config.toml
n_layer = 8
d_model = 256
n_experts = 64
experts_per_token = 2
d_expert = 160
d_shared_expert = 0
activation = "swiglu"
moe_layers = [1, 2, 3, 4, 5, 6, 7]
router_score = "sigmoid"
normalize_top_k = true
routed_scale = 1.41
balance_loss = 0.00102
balance_bias = true
init_std_router = 0.0188
lr_router = 0.00152
vocab_size = 19284
norm = "rmsnorm"
norm_eps = 1e-06
tie_embeddings = "early"
optimizer = "adamw"
lr = 0.00231
beta1 = 0.95
beta2 = 0.95
batch_tokens = 65536
seq_len = 2048
train_tokens = 306300000
steps = 4674
dataset = "wikipedia_en"
Below are experts of layer 2 (counted from 0) of a mixture-of-experts language model. Rows are named router (the router's row for the expert), gate (a neuron's input weights, with its number), up (a neuron's input weights, with its number) and show model dimensions 192-255. Each number is 128 + 24 x the weight over its row's rms, rounded and kept within 0 to 255. Numbers have three digits each.
After each expert's rows: "gets" lists some tokens that make up at least twice as much of what it gets as of all text. This comes from a sample of Wikipedia text that the model never trained on. Tokens count by the router's weight.

# expert 60
router:178116181135126101114133142098181149104118144104119141132155160158105148129116097127146111120088105171107081062120158155154157126153111125151107147118096122091058127145105111066109153134105133
gate0:133123141131143097121081127131140096152146105102152133119079147118082117110102122144147100120147097144104090136155150162149135122143148069157141154122108106126091127123157107166105111109125055
up0:139137134142124139090111147115115149181111143140114153188189113099139133119129149115101115175115181154115181104153117110128152110146148180091116092136118162117126132073090147140127158138156169
gate1:121096127124132136078147104113117108127135161117136076128124107096163069133099106148128166128134144148090137132138100094128128100117121125142140111134109095157107151120127172140161109135092147
up1:152152115128159134155142119152127097125105130157119143172142121155141148136168103131084147148094124134150121151174143113113201148165146114156142109172148153137145118123113107091163174091124123
gate2:130120151124123149099116159121120133110119095143129125103112139154163171100130097098087091131173116140113141122171164137115138070129124130125110109066152150102162126157111124118108146132129099
up2:088126094156142126144103095100139110154120146094106132166157152129134087128136164164136160138127168117146141125128146096149158157126152167101142122151132129128108145105114096092148092115153149
gate3:113152123120156127114189143140141134119126086175095160144111161142099119151142124118135147153161099134129139173151178122129119140106113145164136117153119129126110118143149145143141127131087142
up3:114108157157125119117159122112160149140123130160159112122097153149125137132176122114125142088171093093113123174118141157121133161116173125127104122173100124134123152153119107151139100103093167
gate4:136145073110093202131159168143152101139123097121086123111121074129157087103077130125141136115134170136082113122148106121129128148125137141121123089111138124113128181137125131149156143129128102
up4:159147115125133133114127155109103137073146101116185126082148108111144106133082130113156169154128129118091118116122142138143129116142137124142159080150120118171141119128117139116151108109136064
gate5:112138118147138153113146147128103076150123152116121141120161137072137103182131092160122142079125145136137132147137106097144158129132187126122121116131162116130130124121122138083095104113114080
up5:131126129145150151144092130136128096128142153126133129103143149176167142132134170121139150101085146149138110151107099117119124141109149096117104145113166111087169125113132140128125120148115123
gate6:094112107131165158080131173124137118122121136126136146133124110102180119099077121140139133099157163092105150137145130136098146094168126140146092112140121161151139140122138134168119115161146128
up6:120103145176123155145113169145086138119120151139144150154150151122140127100115166098086151141126125156107100178103142132183153156127140100082137151134140134161150108125139141130134156120156156
gets: ",", ", ", "),", ", and", ", the", "s,"

# expert 44
router:146112156108111090094133165131143139136136105135105145119159101098145140089093111164127155113138117157130142070113096147121145128132090098142103132138118127046140087147116066114150151115124107
gate0:128124091152172094119120098132144152085168118125114115092157145140088125123116140136124135171120125124141112119146178140124112108104160155141116137143146178084142169126136115121088099146094145
up0:112093134102123122122135119107123147075125105137170170117144125125144066120122125131151155102096134135136127112104119160094101148097147119097112138141151193117153156121124160133120088183115125
gate1:095087144161138103123126141117130130129103106133163189157199116129111112138133136105138170162116116139157168092104128154145155141142102114112052146141138127141132157099133132128133118162102125
up1:126156100094144156114141182116124113143163141143127154157131081149106143079127100143120173170123137170126183112137140166123157147103121150156114160108102147115198115141115160143127136118147102
gate2:121114140147140149117148137123141134129199144128099140156142162113097077154105085122161189136079128136106170136105137148120146090162148125158077123141138113120149142134102095136104153126099104
up2:143152098105158120181120138089152095105135125129129095124130118137151118101132122115152071140125127130138107119141113065101144174093153132096130123153122130128096156124134134135160125149176157
gate3:102101125183158145109126127188137168143105133132153105111189139085127120170137137142134135133155147142113145084134111102132097139145178144105121145134156162157154139097124102125130177140086113
up3:121147088117052108137159089086120131144155161130136154118090146159091169118158100184106120124137149108131123135128138124104129146128127128120162090079139132138108163144135129136117102105150133
gate4:151164130129128136134128152146148152165105174084134165107149121105170127139123108131120100139080129154075142125124119112142192184098117146172121118115105116133138197129124149125142093124128125
up4:154109116156104117168134110065086164151116114114140110135140127091148093126123107104099141143163149145181122154142116111144148109124151121137137146134131113109117072089143133079116135150126099
gate5:110111172132097105128138130170136122117114147101152134115104181138130134131144120103166168150123142133120105144113093163150103128100112069129147112161117142143138135118136150136147136108114074
up5:121129097108129152135137102140127136126137128116130162151085143116098131179171144123138138139104155149090121099104130157144080138145100123147105137120132100113130099119117165125133097155196160
gate6:103104158120130140102139143162134067106134146142108111079147144112148090136134135125124108136139151140107128087144123192110108152154172108098154082155116104142134116127155142142122150124142098
up6:121137094119052114119108156138128174161098107124171186093095151153145108134158139118162170110115141109145114126116104137101072096116119120098155132150145154152158119125146127122121148155128134
gets: "id", "016", "0", "010", "015", "011"

# expert 9
router:170137163125117094106133095123114150126108134103096142143129103094151133095119092091131152101144101153145083097110114133154151119127093122083095161113118107096157179133128118084126127152153139
gate0:161124130139132091120086173131157102118089101063140126131160131120153124134135155127117148122163121109165134133118085132066126113146092123102149134136125129106150139169175088112113129174136138
up0:116153151096127140162151161132131131070125124103111079114171165145120125115160121162075140081121117128128116167138144140120078105157118159132176119103150084136151124119104127123139154148123156
gate1:129109108131142176150100136140137087138082140130158161132138097096117103180119101144149143112142127169132140117127136145043149119161193140162127138131144127147149110128132113109143144170098161
up1:109122134149117107095115134140126120107084095118128132115121169148076123178109123123104143137108090106159105130136112134086148112096084141138129088144135129129134123133151091127104126111105117
gate2:123140098116115144161156110167137138159123105097144139099100114125137096131159056146141115136118130110147104168081106130071104131152155098121136120145087134161127131123154155129109149109089099
up2:141152097138151104114146144111106129105089127119076106106123165133132118099119148109148144120119103184130076123164143146119129060094094132084093117132130120124135092093160089147170091121173112
gate3:105121127138137150113137107132137104134116127143155129121119204151156096130147107103109151112132132117128145082141108141115113142141164120123042130127120151072134118122145108155148088169081155
up3:124144142149108144141151130103152101162160117110141121181081159149159152081075112112099132070113145149130148093144132139102155158139124132137101134115138132118153148142167154143086136123101117
gate4:104129111133148094128098130114136107131133120105107085130100129138135110114135115112190106101122091147108157113154118174150107116116107149176092140116133139137153126091121120180108106125099102
up4:152124150134156123107129162115118117126120161134166126100133155141149117114123125138125111069075108092137092117108096145127159149117184119079121153099100131170145137125117123175123134141125145
gate5:140122136140123143147137111147137100075140123145144154110145172140149127129140144120160160101162132086093157132127160128112137088189164138134099115167140119156166090134167127135122110175117155
up5:085096165161151135130139073110146170142117090168122141109113146093126132128091123095162140127154155157156144147131147178116104141112124126157104128126139139119111118116124112152127144138131148
gate6:129129160102108170153133122174147127112105173142118083116092112150128121117078083114125132142160150103126145100139121169146182138132140128140025153154138158105139141134147104105135123164131166
up6:153126198134103162140128147138127109123120120125116134127144132153154150130128109131099158136108140169123072170135153122155150119116123160086125149115112081116078141132153117134135119142080136
gets: " for", " as", " by", " for the", " as a", " \""

# expert 41
router:214137147141101119088138136122178123123109134087104111121132127150139129112117056131152117122126113161148105099130056150086126182134096113141111132128125131079129143144137120098132114150120160
gate0:111116101138151123111133120140126123103090113146130130126150122116078109125119142099198135091134139129146121160140124115127159134091137115163121115134112162130121109099131117149132093095153125
up0:112122148113139143143145111144117137151087118132122143134066121122149114137130145116124164086099138117165128138167111129110095140123090120126154111104109075112127106139163140131138130145137156
gate1:099140112172127124117144164081130168131108156097054076101137138144150101108149155140110124110092145119185117137164121113153166124172144100112126126090139157155122112111129147103161101092195118
up1:153158146122130146115131178124170138127144093114154122070129150135157081109102114176177112081151073154157131149121102161056121132138100131117125121143125140105137110123167130117084149131114132
gate2:097136141152186121128141151104136128143164104144146108112140139166096112113117113122146126150147149130159109145144129162118142110108198094137131159137094149079134137098148089139077109142158096
up2:126145084177130146135164108107130115147118108098141146124116139140130169146155148147078123158105134140167152137097095165110164108088143092141163127149145146115160146177132111126130120119128158
gate3:094120118138112124165130097128100143162144150112179102098108170113084137072123147132166141187123103121130067142141152134100116123149121126152127110131151136104140142072137119132110175130156124
up3:119133163137126139116118148145123141155085121112154106115149144124139138151148126148123147150136129147098111150127137171111110126147137125165148147109131141110151129169121128110132144156089103
gate4:117114111138122123096072069114046126123091122149140149100130141097103125124117098102148157122160143132107155106166133135107139096114160118099103117141105134124116140083147129147151139117122143
up4:147140129108165099161128149077110142139086097165129112104146104101134131122126135109154153103146154149164168115109111136097101131151128134123092133119139103079133173137123118146097105114131145
gate5:154133145149110183128136143158121127082104151103078127105136158125122151116130120121098123135147090132132107112144102146102115124128098117104141144196107150115129122156163105110162121130101117
up5:080112107147150101146107116145116120151142125176175137146131099144118106139132132131112143118097114112086169126138144081141165101114161161142107119090135123149104119138107121152125119130120136
gate6:113148133135145112109137142107180139097113176134115132091132158172136161112129129168091118146107136148134107143176104157150140138089108123134124149109132064090131124184147119114131155155127104
up6:118131151176138114133029110114081116115168136148119117136144119084121119098149130144091141168108130172134150145157180112135150094130196092116142130131135177159079116115091151106172121113137132
gets: " and", ", and", ",", " or", "/", " and the"

# expert 0
router:132088130144140127123122106122123112129134091102106115113135138134107134084111120127145121093109097182116120099114145176126151133116111137091131110135118141065132116144122107115112156119125093
gate0:148130144098137092137121126112111111131138080093137116111145144108125129078080137119121127119168072086113118139143107090091138125150094165098120099124134128136162172134123173133127095105107114
up0:164108115167163109116136139145083141140151082156129147120130102130138125120127120153119147127180104149125118125127097098122113101192137177145105102133139134144102145143082123132130123147089170
gate1:103143073164133145093131124117114126146147069115111106140095133093124152135124143087199104158144108151165138127134120109124121151111118103117138164084123130087142102119107144123138092113090138
up1:155119117183157092103098076132142124098144161119098130140135122156125107103150125170130114090133140181116152091150127099135151157134105131130111133155124141145122141135120145142145143147199115
gate2:137110117150138135150123152090123143155090094167113070143124094147082124086148104105154112150120137130135131075125140108160153187130118149113118127120110126115159078102139098137099133127154095
up2:145129167125129131134143135135102122086101159090115092152185133117191109159149135108155155099128117162155146152146117130124159173121103122147120159139105115143142132107096106129135151116118163
gate3:155165106113182146056136154100108192125114137140110142107164177193129143115134155125125096165175135155144141141119114124100132142136149110106139162131106164111137148169147117087146155141109143
up3:129168131117127136106131154093105164077126146134144098122140134138114147061124144118121143165101130124123131154105111130127165156152150126107143150105143092158096132180145161079094129146107135
gate4:169133079100086129073137139125125098132123090152113142145145123136118093148156137160132113175138096154135092137101147137115113109140134127133111143130174111123090081129126150123078146153158082
up4:137138116131116113101094139122122086131127112140153108141150113158140097130100081114123138132118111106161156120118104134089106100113106135113092194127140118131164136121109101117130105155141138
gate5:110109080158134111123150117119147143129126162083124128144152146087112092159115168104103102129132093153111178152122157117137111132157114075098101128134110127098105139070121135107127168149139076
up5:186106150123120158109137145158093163139113118141083125143131108085140182141141103115096144135113161114123165104111118153105121126102093102100175123099105129138121068112096108174118144109134115
gate6:133140086112110124137134094138135120089130089124107126143148134121149148132128105117124128163161099133136120124116144120137104102153132072144154139121139149168132108112112086098130108080169074
up6:193118114125115122110135149146115151120129103112132120140113124143174144134113138168164145127113140118116132113110164111173092120133120114142108127137112101110136150130112109173141130139140126
gets: "ag", "st", "ab", "ill", "est", "y"

# expert 1
router:166107123167108101119144151119123149124141127125109104086142123114100130109154113152114137083160139145113133113175124139153143141120127113106142098120113140108124139130119078072146147162116132
gate0:122106140148103142134098105150097126117142110087154123112097123124117164186120080169106131134120092137142114123096128099104152139168136121092156170123140142129153164154102106065092128129124138
up0:131108134144119138115164107109129123184109156166126104132085170095151095131149099109119150123112144075109119134151125133128134146131099132158097140181104145151094169134167103138131168112116134
gate1:162121124143141117097131099160117132117086138089167127111140124118154133137098156132125153068122135113152141097139125138094155107138139145066152141118145122126107096109111132112107107150153125
up1:146167136141171116129164117138138116121118158119153125126149122137144152130098168116139086133165136156146131100158142093107145153130152146113146104173132130101112118106144166135097085112158141
gate2:136110147133149149164167104174172122098072152126148165104134099111139120115128126130142121106104103145162106146130127129096101120105123122170098183144083091154111103142075108149128139087135176
up2:124082189166155147202147127093150129097127123102150144108140107123115159117137130137148160107152089167120139151115126086113130135163165102151150141084126121120103119192151122122116112123148148
gate3:126108176120146119104135114146128137133107140111115114123194153092119113133080093122148125116149115125108131113113138145118169143144134178179106139073134118145133139162114101132141113142132142
up3:132110154160130123115169125148107119134107123134195145146194132098166132157115132165148142108132111143085167097092109128138168111137179145122117166102150125142106144127125087122114092138113144
gate4:121147105113108116154097131155101126155162122112063144136101077151093161154142138149134132167103098082146090143103149121133123121138135108119119105136170115118175132158169148154129117115155143
up4:128127118106125130154137155130117152179144150103077171112102146147116127110088145144120106127127145094106085155137129133140130149127102129116133163114135116185162128162139129140160120089116139
gate5:146125120104157135105130134142136069127079095134136126157152118107142088101097122144124116130128145086132110095122092153104149155115134141140122102123110108109148139093186162167108122114146101
up5:165104063123112095125085132141130076125145119140096147155108147127149111131097143135147163134116121141096147101145131115097156128133110121149129097103143169135114124086137156154113137073140146
gate6:161129146130113144125143118162109102154124192124116136145134169112108093118081158129100149119131126113089157108131131165137146138144215093165139105152092119123130132150187127132158113155125132
up6:119085104085117136109125132102131147093142152106105129120120114114127134164154100168106124103090095094164118151122118093111110128075085141117147111114171134153134105144060102101140145110092142
gets: "1", "2", "3", "4", "6", "5"

# expert 4
router:108101095147080159118140111103150142123113107153094134142153083138107154103113103134152098089073101130114122124106090158128118166120124117127085141125109123063122165136149137107179114160087132
gate0:124140156163120075115105121124129140139136157135142097167163139116113114043081104128101149137128139114108157121123144212113110160134103131146109102142101133101126166115145131155136126092151132
up0:128126155112126113147095080130109125137137131095116102142109081132140094131142117130171135154117117186144122172148133101110165128111118075116122162187131140108138117116126148121121123079125124
gate1:118135103135107103100133107143127120121172166105149110127129122123101127133100123151142110169150111131109135170156152132145150108113133136168163127107128147148136123093119115101131121149126141
up1:128109102138131144134143109130093123145079102139104137144132148112138103149121173096101108145148157137107119107152127107099107113168123109120120134157154152136101111100150146135111146101097124
gate2:154106119125158169097109127107128130132111092145126138168161160100137099119135180142095138175123106131109173122137130089129114117161135120138128129127171170107111108145133105094126177159135107
up2:078129120098135145120129148149118125199131101142085114100128148134134115119111144158118126106103123134135097120123150143115132102134088159111175178125101147150144114164135123117106138133147157
gate3:087106086167089112087125123107148135103125127134154145130154135119136151203144147135096123144125131130077122134115108153122136166139194170117114114108155095101088132150141097106110142146103094
up3:114122128130141152128123145092187125148160106123109104150102130106118131169149144078152139178119084148122107144135111100140108180125096096122147128144114115134106110131115119112155160095118104
gate4:150168177110103167144150146120100138089147102135103122133175084140099132120127130114117113100144141122140149082146088121184106131108137102104173167133096185117164126123124131138091084114123106
up4:181128122135163149146107095157100111123141181139126158132155146140152108159131119171125156139175094130097160156138123099124131140142083124153127147156119139154151088135142103074147155140150156
gate5:134134161112113117130093114104114143117149132133137147157146152137140120140129128115109112124158150159142125150140150154156133138165116149110107122108145102090163109113099108074144144118137136
up5:145164115100115097130124142150087153126145109102109075167125149114120105082110109116130124134152148117131113135135152146142125133193117136119134116080134049127098108130072120116165146151115127
gate6:156118165152150100103146158131148133119139151137131108144163101158104146092103127120111156123124137138124076138099128140125181121132143085087126122114138129149096146090101151098155153108114132
up6:118145134149144121137137157149149125115131123147112089134138068157116137099131112163102117069138097139130103173122135125129141145150156136137120107169139178135107123169117117129122176141133147
gets: " in", " in the", " in ", " on", " at", " on the"

# expert 11
router:142102154133126108069125161123100136125098104132108142114162141107102138124107104123154141125121085155139097089121104131133130143131099131115098142087112115071095112144118103134200092161076157
gate0:166117137162132214116165081131136076140111110142137107129134125208120145149114132120094131127133129126158135093117158132117116105121153127108137100118130095145116107167164121112101121135155136
up0:099120139101158110127111141125119129114158135115136128117119139104175091122099100147142136139147167131100101136099104136160154139131154114200123125182132137131164162113127143114123128135109139
gate1:133096096128109163131094130172122144113106135091092087142163089131141135134125125129034139150116137125144160172110134117117177162130110098124113149134097142155098107142140146121136131147164149
up1:126122107125140117159151099108124105126120085174124130117114137143158105141072126151100130151105131134116107121175141155153115131145152150110147101154153124147114117154111134134098115102137164
gate2:161140135151114129114108124126134111117125144137125052138167108168138151127098095089119157054106121121154103146130087141131135115106128121129145124100110100094091120156088154131108136139168143
up2:067130124130130130147109124140128152087129133096109132137117140116122167113141164126112128163143127147142169102129121147119077146131118144175136151117171112178105133156152125120133133077131089
gate3:110128129161181105119128188114112109110131151185102125142132133147138100099169156128134108118157110143156111098140122121116146117111103084149143189163131096105109098108137161116148148126140132
up3:129155151121117156133145149124148126139155095097155144118122100147136128122141124125131162131132152121129115160083140154130120140141157151112114106115121147156148114191113168140123173147149118
gate4:145117187094155126149128151113135114123143112113099159149137131106126150150100102111144126081158113162099118130141163143118140128166129147112149128178146166136115125136140137116108109161127135
up4:142162088101141143136118090125143121113120146092129145111124110173087086103138133144124146150106141103155161121177149095107102147112113080136137129117095165124106094135128158107137071084154101
gate5:105134143136122098125150135129151131133163134144120110177111111121119144138118141143114206122186120109175147133115125110080130102091117101131104129131104140125105156176164098145171106102120137
up5:132108134151134148122114148132150128113134145144122116141113128120099135144189137124139134159114104152122125106148142108104143153112142101145131100140106111118156101073125143148144126135128164
gate6:156124140117150116078150135108102123144138087129134139116125122108155130122127118142136123140105152175144112148138127122145105122120142123139130156092113140086131168110122156138127148161120120
up6:099118119112147080122118144167115148131112134116135116063097128143099157152134115146131139098150129113119130104132133148122103138131144124133109073139143159161135147145142117123140178097131136
gets: "ate", ", ", "ated", "ation", "age", " time"

# expert 20
router:124080108151129126123142146106127148149141119133095144145122135117116164128121110138157121137125075138176135094133137125129147151149114139136117146120102128091138135102087077073134135152095142
gate0:112123174128106163119133099132124127119118168119134154147150127116132142085192128108085124095099118158126128160107145100116079120081139131143118141173135140126132132155129076192126085114153082
up0:117095137077115141097102134140135151129127088122095148131134159122102130108120163136113145139115101156136115145159106136147128169146121139165073160170118122130163138128129129134105144140117102
gate1:111084152142102109129145099110136136112110113137143134137140137113150134119087139162134133164087096100129142123118094173119097099108134131147116126123134165139130119149124162122141130136108142
up1:121163177111141107100117120121118112138124108101151105098112133127126131116099120133147185126096108123080131051120121145142103130150141108147128152152133090116152108112158129136092146120139105
gate2:144140122107138157147122113141151128147146156125145131124143115129166136106170147139114106134123107135165130156138132111115119164106111126162125111167118145124112119132098108163142148108125175
up2:140128144124119125130099075136096111077103141114113116146148130145139118117145115118110128119130163120107128113149111123141113101094151096101151130104150171107168148154159130163129096110141109
gate3:143141112125158158171125145186146145092160119127107127150100121145106129115104111090138141120094144135151140120098119076111131127115133089093097125104147120109106101092145125149073135140131131
up3:130111126136122161159135063099106163178131104141113126124130143119129134103118118152141136109161073108134154187144150114151140141121119120152100138150116118118150105109119128065151132160115155
gate4:190108145165143106159116101116133141118123149130049160146093151147108113132106147135115139142124138101142172158103096164123137084159135087173144158157106114112140141169116155151092132101131154
up4:161120170130123127136101099160142144133111146099122075078138136140139109160138174187161126134121103143164123130104179148104126120111111160092118171079140091157108134131106116117148085140135096
gate5:077136120074119124147151127140133149127127097104090199111133145108147116084107077157159160049098129073114137122194128087151129119125140158120156129132089162142092127133121147104125114176109102
up5:115136116115122138142097142095152152149101141088136146156172132125105100122153117115134119120117116125123141103116139102124115130130117147119133137115137136146134116152130158101156097137117155
gate6:143124121156130116145106137120121077091130127157162160122179136120158113131133144138147133069133119137108133125164134132130110137143128142141140100138125112168119120118156102167140111079129123
up6:143100160138122119132148150101079135133124119173145174136101126157169140154139178140121105107119120137118192087172128150101143124131068155135148113135075093117112113122138118107164112128127151
gets: "0", " | ", "4", "3", "5", "6"

# expert 26
router:156131109131121146120113131109131106134132130086105173121143113097120140116130141128135149135134073157128133111102107149140135184140101110104130159106133142100125159168105121067145165115115142
gate0:118129134145120106115130116107099079124086152126153150148170093160106130132127148160082099141158071098141124151111124134098140093128141089127106137117112134140182129182135143121108126103106135
up0:126150140128133136133141129148159174112123085183132103130152138143096119175157125106130129153117094116154129110110158143078135124121187118124088130155130093126085115169120127120136105105120093
gate1:152135131151146120112108106091153148122161153100117103124146126088110137125112125126107123169107145163184150096118145088155088131154125139158142106116168106078101172083110166095134118157120113
up1:092110107116123135095122152188128106118140072166105169111139144148116122138120131118123128147108181162105103122132117123096132121119128169171135138109155131100125134153094083113148104109170142
gate2:141167159183153102128081118114146138155142106142105143128090183101125160097153149145135153146150137172117118097155117118103158131125107145129127126116143125141074161110154152111137125134136118
up2:143152135145129165094143137104072104111117140096104159137128110138134135134147155124116086125137162100145156126177126125144153140151124095113149115121129112149130149142089140121092107144142114
gate3:160155082180154166136118119095144132148095123120137129136132121169134085134109091126094139132145156155138147139143129178126129139119135136145124162183128116105131111128125139110127115126145106
up3:112092115122114106096108158119108118116107138159119154144119181136142069146141134094151087129127165095116129107098146119119130057105158137103084077112130091125108093134123116103106141141069127
gate4:144140148109150135073142165110122097156154098124114093106125132142174096136144120086123122148114145120139129138094143141136159130127106089111141174161096105135101145109106096056131142147142133
up4:111114138080148184162118069097127128129145156139155115172156096147185133110128128145134148109120109137138154147124150108129121138116103116100092144107127154115084176168116163153149101129066170
gate5:105091134140130131133116095156118124133117148137128101148123125108111138093080121177088121073182136124107118124184141144125119127107121122178094117111159146135164095125088145082096129150136120
up5:117111160137135115105117129124128068089153124167117143161172081117102154099109143125102135153124176157115129105101123119147106117136110142102108110081126126141135178118111118122123130143097135
gate6:120096117130136157142148173144122123130134098118143107141134119140123145137171109142128126086180116101157146065093109123136166126152168104111132116104154136174117108151146134134121159098133142
up6:137117130124157098151132152135142126143155151117101120082142149130136135118119097110151119131099131128108075130113123122123129136135142140132101109163131095144134064185186126155129128177080111
gets: "|", "-", "| ", "  -", "000", "- "

# expert 46
router:122116150162134113149106133148123170119123110112116145104141095089117133132120075138132110137091100122144079135097146109123123173152142099126136129107132121102080158125117124132069178137185095
gate0:103151126151122115163109101156106165128081170133147123103144159104115124127094118133104103100142119109138115100064136117129188141161132121141131147111152119100117151130113146097149161133098131
up0:149122140137109125141098176132113184147151129095131144130148125122149115146139119175111130159129101094134148118126092160108155144121143153152080145124115124110164143175133135124105163127134144
gate1:100125104102114103128157144150137140081179132139143183141141122130128144126141148113118125113162110147127144151110154128120114127095122156106113103135158092099140123125059129137125143089155138
up1:101116117097129134127105157117163129113123137140124118091138120149129103137111111143129086123130133128168149131093120151139124120148095169133152094164106071117081101150121134122115131125142117
gate2:138125166126121136071137168099102114120149104128131180146090133113124114112089107124084101091130105115125090108162188138115093104078180138087134131135152105119154121089149143151091120134179085
up2:116117170080140097177136142109144104078166119083126107090121134142114126127148148139141138170129128136130120165175121140104161142141119127120143112126112097135146113147141166091166100102120139
gate3:158097110120163122089112123104120083119153109157127152164147126154143157136155113134179094147151109125127140119105105152129117100132065159160112135126110136167201140102103110107131160141152112
up3:158121171132128141119184114136121112153130199139140117117146112107126098121107122123151132079110143142139138109120176130115167145125133164122140135121134146132107146140151178129135123145095075
gate4:131108106160157122123147082071073125145107119039135128093167100168129124142153165152128112089162146163096142157142155143139143122100130163096108133120116112113122125125171151113099111127136117
up4:104159144151130122119160152075106126128126143092105111071163113125121111173141177136089117129148101134158131154121172115080128112111113119103120115148132160144072151120157142130112126118133120
gate5:127108115095104155152156113135100149126065149109149102098126118094147155134090121113151112122105136115105194125106106114140126153160139126094088108152152145128168131162157123147107082112078114
up5:132156130129139086106132125125146111126119124096117169113110128138117129178132139111102134143126116113140133099117153106084145134174135147133159134105201126146116062151140147107100105113160104
gate6:088161158172157088147148151118138108122142102102149141106146151093139137125131175123135150130158065121145128143124109140135143151115092141182151144117153062109103113140109109112100120089138091
up6:144111082157102135100129140087133094122130110089105123133132108119103118152099145126160152131110098133115151113104125139129104122178087123148120145123135139137106127130109138128109130081153106
gets: " c", " b", " f", " p", " t", " d"

# expert 63
router:164117126137151105126153099096176128099130165113083130116169101077122127135101148129145128110132104127122092070121117142139149176117120134074147141118113128090100150136092126100154145106140133
gate0:119120126104125108103120119121130116124098110117150097111152174119119118073105126160180107104128110097107086118154153140102139136128103139119135112139140160126138145094135108126065089140092138
up0:123118099116145151146149166140089102149146128091097140123125097135125099170125146122108120080110122048174149139109099092117126136111080064151127089141137112124180154107139086107156065127156155
gate1:096146148143127119103101126104138166127119146113120102117151111120144187077106110149140056130100119176132138174142145188104120148136112152109107094114100121120147153135113138119150173100101151
up1:114155093138148077099113144100138109084107167072143120103125139131088108118110146100128118124152129119160130127127118108191150133158101095130098102155108131121115117133149113179094115140155125
gate2:164138130135184172135092144131149131089111085135152152104140217136121145123113128140131110142125084123114161081089159133136101136125119146138148130105116161091101144156121082126122117111103153
up2:116156141112125162129119110124130093055153152102073079098138152150154129100131117106121130126130131128147145167120112131129159123160123141143142094163130123118141119115139149122147165188111129
gate3:074103140124126142143146097095071093162070143119136117121128197129113151140148122120139155099114130119155080119149115098119190144158131123103129125107187110101125117146161133139125086136133136
up3:127148119119119070115082079146123171080113168143101115147134129125126162124151160169103103119140110132121091160125080164163126159104118148087173128160137126121164099130117146100136133121118131
gate4:160145117142151152122107089172122142147105148148117119121088123104093142139099160132144169079120093118113105133133150086099115119164129096175109092094138103136149124099084116136115124152103100
up4:130144147116119129179130113155151171171133142112136116166145079135084067126143090130147162095113141169104127128133116125099129126131113115179112161096132148102145128147133129097124151140166139
gate5:110123120162118134154090152148113154144110123122164114127129134132144166114091120120113081110105135128162095135109176112128159132139125055134132112130169130154138141089140122132131115134111132
up5:114142125120122085085119114139139135158124110107158152200066118171143153107134145064134126164152144189162115110114169161120158141174149148103112122119166099111147117153096137159193126104164117
gate6:094100110153124128140114126175161129121137145116142140172167092088101109120120111099144134114144152125120111174075152137121118139135154134114102083142151122128165154119163113121145123100089151
up6:137153155113176104139084160097123116136135122143136125095133168127125113157117157138175094126154088120181088091159114103117146172142132151132132135143148153126125138167094097130102118148138102
gets: ", the", " The", ", a", ", which", ", but", " and the"

# expert 27
router:176110120126137184137137116145132147136102113066104115129126070089101126130117091106152136113132095175126113107122157131111147131090142113142089156101108126098131137160103108097167114116172145
gate0:113120140120119134142100137112094111163132107144166157171110154119097109104137115141113125116130160164124155103118136123162166112148106120112122086092105154123131112128106091139142140096123122
up0:159139121148122150136107128084099113121100078140126161115127147114070137119116102106125096112119135124130106143132160122154149114105126126143141125131146118094099127141142093132132121124115130
gate1:137166100125095108134125112114141126134127148055099102160125139128135117130127134138107124109183119149111133131136103128112180162143101095127143108110133157115182117100124100135132142140150168
up1:113150132123153165184150138141110143123118166140108080110144133171109131106148112143162115099123105129136097123162156137113123110087130124124092125143112119133121114122063150096194092129131139
gate2:100172096134102148120177173127097106139135151099112140098104115134106112146115134141107124116108097118107130171099120099092130107125106110098127118104149181119154116183167107113147102154113134
up2:170158139127124123165148125114169146066143122116156156133124136137097128142165111131093138111114146078143137130112168139121135148130141162104127156174141100106122133135105148087119156144111125
gate3:072100112171088143120101128124149127126144141146140127117123154157104135138146162118157161134147122152123151130148128157121117120106138130161109152110099121163096137148131118146138150132133122
up3:121142059132074119119108071144094120186115109158107146151089127092115130104169109077131108108107161101138068124119124135103113144148144137147111144168103166152139139103133099132123094130092098
gate4:139158120140095152140144160123130153109094126112138124138112128137141140119127105136093133131073114124127109149070087176130158182148107119116156114109122126156181171140164167116116122112117118
up4:130133145158159109144094139131120125104114111131171112137173116138132121159137163133107135115081138093119122121140181134199118131138118130123110126127112100155135112082125132120124138140111161
gate5:101091107143075109098123155103140100158168094120130141106074100107126107133132124146136117150152153132127113120171152120086134156125144173169130140135164109115110086088170126145142115132109141
up5:139118158143130102164140114159097136135156177149129111124132132132140112124096115083092122120126126154130114108113160141134139176114150145147065124132101105128130127114120147102108140113114115
gate6:144109108109129159148165133097082117174148142114099108152090143162141152131119066111125095091117037100158124138159134115118136117133121100118112125158128143148112116098126126134125114109080074
up6:118118125144155118153143126137094129116095142133146129108096138138124131147134142101113102096144140116171115117153155169097154116138137140117152137125142101103174119131145160116132138137163140
gets: " of", " of the", ":", " from", " of a", " of "